Weights of a small mixture-of-experts language model, trained from scratch on English Wikipedia.
Training: 519M tokens, 7920 steps.
Below are experts of layer 5 (counted from 0) of a mixture-of-experts language model. Rows are named router (the router's row for the expert), down (a neuron's output weights, with its number) and show model dimensions 80-159. Each number is 200 + 40 x the weight over its row's rms, rounded and kept within 0 to 999.
After each expert's rows: a language model's description of what the expert responds to. This comes from a sample of Wikipedia text that the model never trained on.

# expert 8
router,193,200,196,232,189,254,230,243,236,188,173,167,257,187,146,183,224,180,233,182,267,230,189,222,108,217,184,225,256,231,276,190,161,195,224,204,195,186,106,166,175,203,213,220,149,232,184,251,209,192,166,227,81,178,216,180,254,272,242,223,150,244,144,170,227,138,182,165,177,196,197,190,166,207,251,205,160,154,209,199
down0,192,199,142,144,204,199,277,176,172,208,194,210,199,184,283,218,194,210,194,260,176,180,158,188,299,226,139,263,141,134,216,232,192,182,171,216,132,167,179,247,254,297,167,223,207,139,201,219,179,192,236,167,239,243,179,258,160,147,150,51,244,167,173,225,220,186,188,191,260,226,137,143,198,130,210,280,178,174,208,154
Proper-name head words. Capitalized words inside institution and place names after the or New, such as United, City, University, York, Chicago, Palace.

# expert 0
router,240,184,203,189,213,234,201,190,226,190,239,208,219,261,229,160,210,245,206,188,173,220,181,223,121,211,232,263,180,150,288,214,191,200,185,170,133,176,153,186,212,222,146,217,177,189,160,202,146,137,150,205,123,142,152,213,161,259,247,160,220,281,144,195,212,208,152,265,236,213,158,255,139,245,177,223,191,203,196,122
down0,141,247,176,239,197,227,131,266,243,216,227,210,269,230,212,131,221,191,190,251,170,152,159,205,213,203,154,172,212,270,185,232,250,245,169,281,230,213,270,245,200,223,250,249,194,215,179,185,144,154,137,200,173,198,237,126,188,217,221,179,169,233,201,142,267,185,242,187,198,196,135,243,175,146,269,189,147,182,194,180
Past participles and years. Past-tense and participle endings like ed, ted, ated, plus years after from or in, such as Concerned, mapped, 1959.

# expert 11
router,182,180,142,214,241,172,206,144,278,212,199,170,222,268,102,164,224,253,191,167,246,231,207,207,209,211,168,223,219,224,171,229,229,166,245,208,201,216,197,236,218,164,200,169,192,247,260,209,145,230,202,209,193,167,136,210,204,260,141,183,185,150,178,216,218,119,221,164,170,216,132,236,119,214,163,231,183,231,187,193
down0,258,251,81,191,123,219,226,226,197,165,181,176,176,185,186,203,118,154,221,177,239,264,178,167,248,140,199,216,170,226,229,226,253,196,263,168,250,278,230,198,190,198,226,213,199,199,211,177,152,232,259,207,189,213,174,193,141,143,237,181,211,203,172,231,185,193,235,174,258,209,193,175,228,247,200,169,128,198,184,178
Common noun and verb stems. Common nouns and verb stems after articles, often followed by suffixes, such as part, game, victory, town, assert, adjust, transport.

# expert 16
router,175,213,256,215,208,194,227,132,250,170,239,200,219,262,163,220,274,239,187,104,170,204,151,235,155,194,185,275,241,239,198,197,199,197,218,171,184,195,173,210,136,261,178,205,208,249,199,258,200,245,143,183,191,134,168,228,223,281,140,202,146,229,199,205,156,168,198,234,183,222,159,288,210,228,118,240,165,208,189,214
down0,169,190,150,273,148,253,207,192,175,184,296,303,292,241,185,211,237,179,224,165,246,183,196,225,170,271,164,222,202,206,244,179,231,175,292,119,168,208,208,211,221,246,293,248,199,169,226,132,206,247,196,188,217,169,214,82,160,228,190,216,229,194,173,131,168,205,256,157,183,211,222,183,160,183,251,165,150,258,183,148
Function words in prose. Prepositions, articles, auxiliaries and possessives inside running prose, such as of, the, to, with, their, and verb endings before an object.

# expert 22
router,197,164,170,184,151,246,214,154,220,135,277,239,207,198,189,154,260,210,224,165,238,241,193,237,175,174,113,96,235,196,177,148,118,180,162,168,221,153,231,208,179,234,181,168,124,193,175,238,243,189,135,240,225,151,192,228,269,152,231,124,170,266,133,151,230,197,192,200,211,215,182,184,207,237,220,225,226,249,184,196
down0,153,200,227,220,152,227,250,177,188,138,210,201,248,213,149,152,230,236,182,244,247,165,260,194,219,230,254,249,202,232,208,191,234,278,208,182,186,271,258,172,194,201,146,221,249,234,236,194,174,123,167,156,131,185,142,196,153,200,242,272,196,252,199,142,172,219,237,227,171,213,184,162,200,263,225,145,147,206,197,219
Opening brackets and word starts. Opening parentheses and the first piece of a word after a break, such as Under-19, (born, Col(ors), epide(mi)c.

# expert 5
router,123,190,147,223,182,200,213,284,245,146,224,170,237,204,231,217,190,227,227,155,277,174,151,239,102,148,138,233,193,199,204,201,204,218,203,172,141,266,211,258,190,143,183,171,181,174,148,215,245,280,203,232,175,137,177,170,185,173,204,178,183,174,121,211,197,184,148,195,139,208,162,233,158,256,138,189,157,198,114,168
down0,234,159,191,217,242,222,189,208,172,203,166,179,224,279,208,158,93,201,180,211,172,159,220,152,150,238,262,193,220,198,180,214,191,173,251,188,215,174,220,151,238,325,167,172,290,225,228,275,220,176,226,153,149,234,198,131,216,205,213,204,181,218,213,164,279,273,173,247,182,235,148,143,189,130,206,217,214,125,254,142
Sentence and list punctuation. Periods, commas, colons and dashes ending sentences or list fields, especially the colon after infobox labels like Length:, Launched:, Identification:.

# expert 31
router,165,247,255,197,181,204,182,211,179,193,252,200,203,207,121,147,223,269,201,189,177,182,214,209,54,175,135,199,229,233,280,182,156,228,189,203,160,206,108,117,238,160,248,215,162,213,176,240,133,240,210,201,68,235,169,217,222,257,195,222,153,233,154,195,200,187,190,150,205,237,161,257,152,148,178,212,173,213,214,222
down0,255,125,126,217,155,209,165,171,202,160,226,135,261,203,229,257,264,174,186,175,249,191,207,144,260,186,298,213,179,223,195,229,174,176,220,196,158,216,172,267,167,256,175,195,175,233,188,143,157,232,230,202,172,223,226,146,265,262,193,180,224,269,200,168,190,269,212,140,211,295,203,210,206,194,234,242,198,214,159,223
Name endings. Final pieces of surnames, place names and words, often before a comma or table pipe, such as -ley, -ville, -ton, -ford.

# expert 25
router,234,205,180,159,202,176,280,194,255,210,203,248,194,247,151,147,249,240,238,106,169,142,200,223,196,182,198,219,259,239,227,218,210,223,195,165,183,155,210,229,172,209,162,173,186,246,221,242,225,231,131,232,144,180,184,151,264,229,131,168,115,182,142,254,283,159,200,256,205,214,163,326,214,175,191,192,120,247,236,183
down0,177,149,173,171,174,234,227,244,204,218,207,110,267,119,152,182,178,232,260,177,197,106,201,165,199,196,187,239,169,207,172,242,275,165,264,200,212,199,215,213,143,171,105,121,164,169,173,210,233,145,199,200,199,208,209,108,177,154,223,265,231,154,220,165,204,197,196,202,219,183,214,211,205,167,218,292,282,245,180,183
Biographical narrative verbs. Prepositions, months and verbs in past-tense career narratives about a person, such as in, during, was released, on November.

# expert 19
router,206,226,253,238,173,201,229,246,175,149,224,208,268,172,181,264,280,208,231,201,250,208,201,231,157,167,212,260,223,226,231,222,152,233,173,176,130,211,193,200,135,262,168,138,178,229,186,230,198,151,213,267,127,155,193,198,201,167,166,92,161,230,171,207,183,196,240,189,184,294,175,237,174,248,200,222,186,203,170,173
down0,165,148,192,260,198,142,296,255,240,206,213,175,225,176,211,234,278,213,162,280,145,166,237,201,171,108,237,179,181,200,238,161,231,163,222,165,198,182,190,202,121,230,250,195,218,207,179,192,161,257,215,275,173,126,184,117,105,196,226,284,193,213,261,232,203,289,253,198,172,225,241,241,200,192,169,239,163,254,138,188
Table separators. Pipe and semicolon cell separators in wiki tables, plus header words such as Team, Result, Nominated, Best.

# expert 7
router,201,193,185,215,215,210,267,229,213,118,225,226,214,289,268,167,259,212,222,141,162,232,193,211,97,158,198,231,204,167,250,235,169,153,131,147,197,161,171,231,175,178,185,229,179,253,159,234,168,198,177,179,123,152,180,230,208,188,212,205,139,263,125,170,248,100,169,205,249,196,248,216,218,157,166,222,228,132,177,181
down0,201,220,188,214,194,124,251,187,216,247,179,169,78,243,162,163,240,152,170,241,179,251,212,255,176,257,201,187,155,191,203,167,180,181,232,196,158,215,200,131,249,173,242,182,233,213,195,149,197,235,181,220,259,197,183,199,185,204,224,111,166,168,158,196,229,183,248,248,127,247,206,166,128,205,196,144,144,200,230,246
Digits in long numbers. Digit tokens in years, reference numbers, scores and times, often continuing a longer number, such as 84003483, 21.24, 1973.

# expert 21
router,154,241,190,162,172,147,277,136,215,223,199,197,199,161,223,215,210,201,212,169,158,222,217,184,102,189,143,234,174,203,183,199,99,224,165,210,222,226,146,197,187,157,212,155,191,299,254,197,215,297,154,230,154,198,236,219,214,195,173,153,140,198,179,198,152,220,163,172,198,189,151,256,155,292,163,261,208,222,188,169
down0,157,122,260,134,240,199,275,190,181,191,219,148,208,190,218,209,230,188,232,177,197,253,153,210,253,187,170,221,241,154,272,233,149,259,215,297,204,173,195,192,138,192,161,188,264,252,186,156,246,205,197,152,173,200,187,163,190,249,239,222,220,208,169,236,209,207,229,127,189,200,251,195,199,271,198,230,213,227,160,226
Auxiliaries and taxonomy. Auxiliary verbs and adverbs like has, had, also, -ly, plus word pieces inside Latin taxon names in species infoboxes.

# expert 14
router,162,184,153,194,151,251,195,251,200,161,199,204,266,203,174,227,269,222,254,208,234,226,160,300,138,161,136,161,201,236,198,237,186,155,238,128,154,230,240,271,223,178,207,190,185,219,183,252,223,243,171,195,145,106,194,201,259,174,280,203,88,215,203,218,231,201,201,277,259,216,231,200,216,172,248,190,145,232,168,168
down0,177,192,166,249,222,191,265,152,216,205,181,185,169,301,163,216,198,192,197,243,197,234,143,210,226,227,186,216,197,176,273,234,184,269,292,267,227,206,181,301,147,195,196,192,229,238,155,230,164,179,192,192,242,305,162,191,261,245,169,126,145,193,171,152,139,125,133,183,221,202,200,228,167,222,202,154,187,194,229,231
Numeric and heading punctuation. Punctuation within numbers, units and headings: en dashes in scores, opening parentheses before conversions, heading equals signs, abbreviation periods, coordinate primes.

# expert 15
router,284,232,141,236,198,171,193,264,226,130,253,195,130,253,203,160,195,241,255,210,252,237,228,291,210,231,150,197,191,165,178,225,177,168,152,180,187,224,228,224,184,139,203,193,196,205,216,210,193,195,184,225,107,126,170,234,286,209,235,124,141,235,224,253,167,198,208,168,269,237,241,214,185,206,171,190,152,235,190,176
down0,235,181,141,292,182,266,194,252,188,171,203,244,232,216,212,221,174,182,213,147,247,297,191,230,287,228,176,230,205,222,218,147,224,172,205,193,219,180,166,200,99,236,177,222,226,143,222,218,256,223,166,247,183,219,136,170,289,160,174,146,162,163,156,224,182,209,223,178,219,238,236,211,268,188,235,159,229,216,258,278
Layout and headings. Line breaks, equals signs of section headings, table pipes and coordinate symbols like ″ and °, plus infobox field words such as Occupation.

# expert 18
router,140,192,227,175,196,229,234,148,192,269,212,170,239,293,128,211,194,265,261,174,236,182,185,238,161,168,170,191,187,209,239,252,244,141,126,209,187,220,173,179,218,169,141,219,208,240,214,219,260,165,206,248,153,199,197,256,274,210,204,181,168,229,162,231,234,210,252,140,284,237,139,236,163,245,143,259,175,222,190,162
down0,223,224,185,193,293,190,134,152,157,150,193,200,160,200,172,131,154,160,224,184,159,181,112,220,189,245,200,233,147,209,224,235,233,230,155,138,253,175,254,199,180,172,264,278,171,178,227,202,218,208,169,198,151,211,111,196,199,209,202,253,169,215,252,177,219,235,195,212,239,211,259,274,215,183,200,118,118,269,202,155
Plural endings. Plural suffixes and plural words, especially in census and population text, such as -s, -ies, -ers, people, years, %.

# expert 28
router,227,160,147,208,183,156,217,214,154,223,262,286,186,171,69,180,233,224,229,155,249,198,166,203,168,203,171,271,190,211,260,235,208,225,203,198,179,248,173,299,233,203,155,146,165,213,214,201,108,219,237,253,244,199,141,242,257,183,208,103,165,190,167,275,181,146,181,152,245,201,197,220,108,208,145,236,153,199,178,239
down0,176,193,250,218,236,147,142,250,284,210,153,178,156,201,178,164,208,119,186,181,242,227,163,166,194,185,203,171,166,213,260,204,200,180,198,101,174,178,163,119,224,221,209,243,254,202,269,209,169,151,158,181,238,126,172,278,197,169,180,179,198,165,124,187,232,257,186,161,210,220,135,230,176,198,242,225,240,128,122,201
Lowercase word starts. Initial lowercase fragments at the start of a split common word, such as Cons(erv)atory, co, re, un, aff(inity).

# expert 3
router,172,239,250,203,185,208,191,157,279,180,180,154,237,272,117,160,258,243,221,183,228,240,180,197,149,185,185,211,198,258,225,220,160,169,199,215,214,217,175,228,171,148,168,221,140,201,259,217,214,207,207,264,139,114,175,172,242,314,201,235,177,215,181,185,240,140,183,146,172,226,164,197,175,211,181,176,197,247,222,186
down0,203,184,257,163,189,177,168,218,241,274,222,202,161,187,191,166,183,204,227,261,174,172,184,250,189,137,147,153,135,203,264,178,218,231,163,255,186,222,267,226,220,149,182,151,167,188,172,187,177,304,218,190,238,247,228,168,184,206,217,235,174,176,192,176,236,141,295,191,231,212,169,188,218,194,160,207,129,187,143,160
Noun suffixes and heads. Noun-forming word endings and common head nouns before of or a comma, such as -ation, -ment, -er, team, film.

# expert 13
router,172,217,129,217,153,165,264,180,148,188,252,224,169,171,203,153,227,238,225,175,280,246,166,204,256,184,125,280,165,195,196,192,162,197,191,161,171,208,130,271,209,270,144,145,190,261,204,203,177,214,167,211,252,196,158,235,256,152,259,106,113,220,146,184,166,81,194,187,178,209,135,203,176,239,217,191,155,162,169,198
down0,235,225,191,225,272,158,195,197,231,187,213,231,178,246,190,219,227,235,146,212,154,212,162,224,233,240,251,192,131,198,195,207,159,195,150,208,205,221,148,153,176,111,203,193,219,157,161,191,247,209,175,189,158,183,124,164,247,201,179,259,172,195,219,251,306,209,220,101,203,198,195,194,215,289,216,203,176,178,200,177
Name-initial pieces. First syllable of capitalized proper names and taxon names, split into pieces, such as Blu(ffs), Sal(ač), Bar(i), Om(agh).

# expert 30
router,246,160,179,220,208,174,181,176,229,147,200,211,222,202,143,187,247,166,252,182,174,192,166,188,134,230,119,210,190,197,185,192,187,179,217,198,216,173,215,122,171,254,209,241,198,252,195,204,188,192,169,162,177,172,163,172,200,214,188,202,159,314,171,162,170,185,190,207,213,166,178,319,210,241,283,226,213,285,251,222
down0,168,246,164,227,196,240,224,217,165,200,172,166,199,124,190,237,148,177,219,288,159,185,237,197,168,223,179,212,291,185,212,165,142,235,167,198,181,268,198,198,229,154,158,242,175,213,227,234,186,224,196,192,154,144,216,268,214,170,224,175,260,238,194,164,214,269,178,219,113,224,147,157,82,153,235,102,199,205,148,161
Copula verbs. Forms of be and have after a subject, especially was and is in definitional sentences, such as was, is, were, been.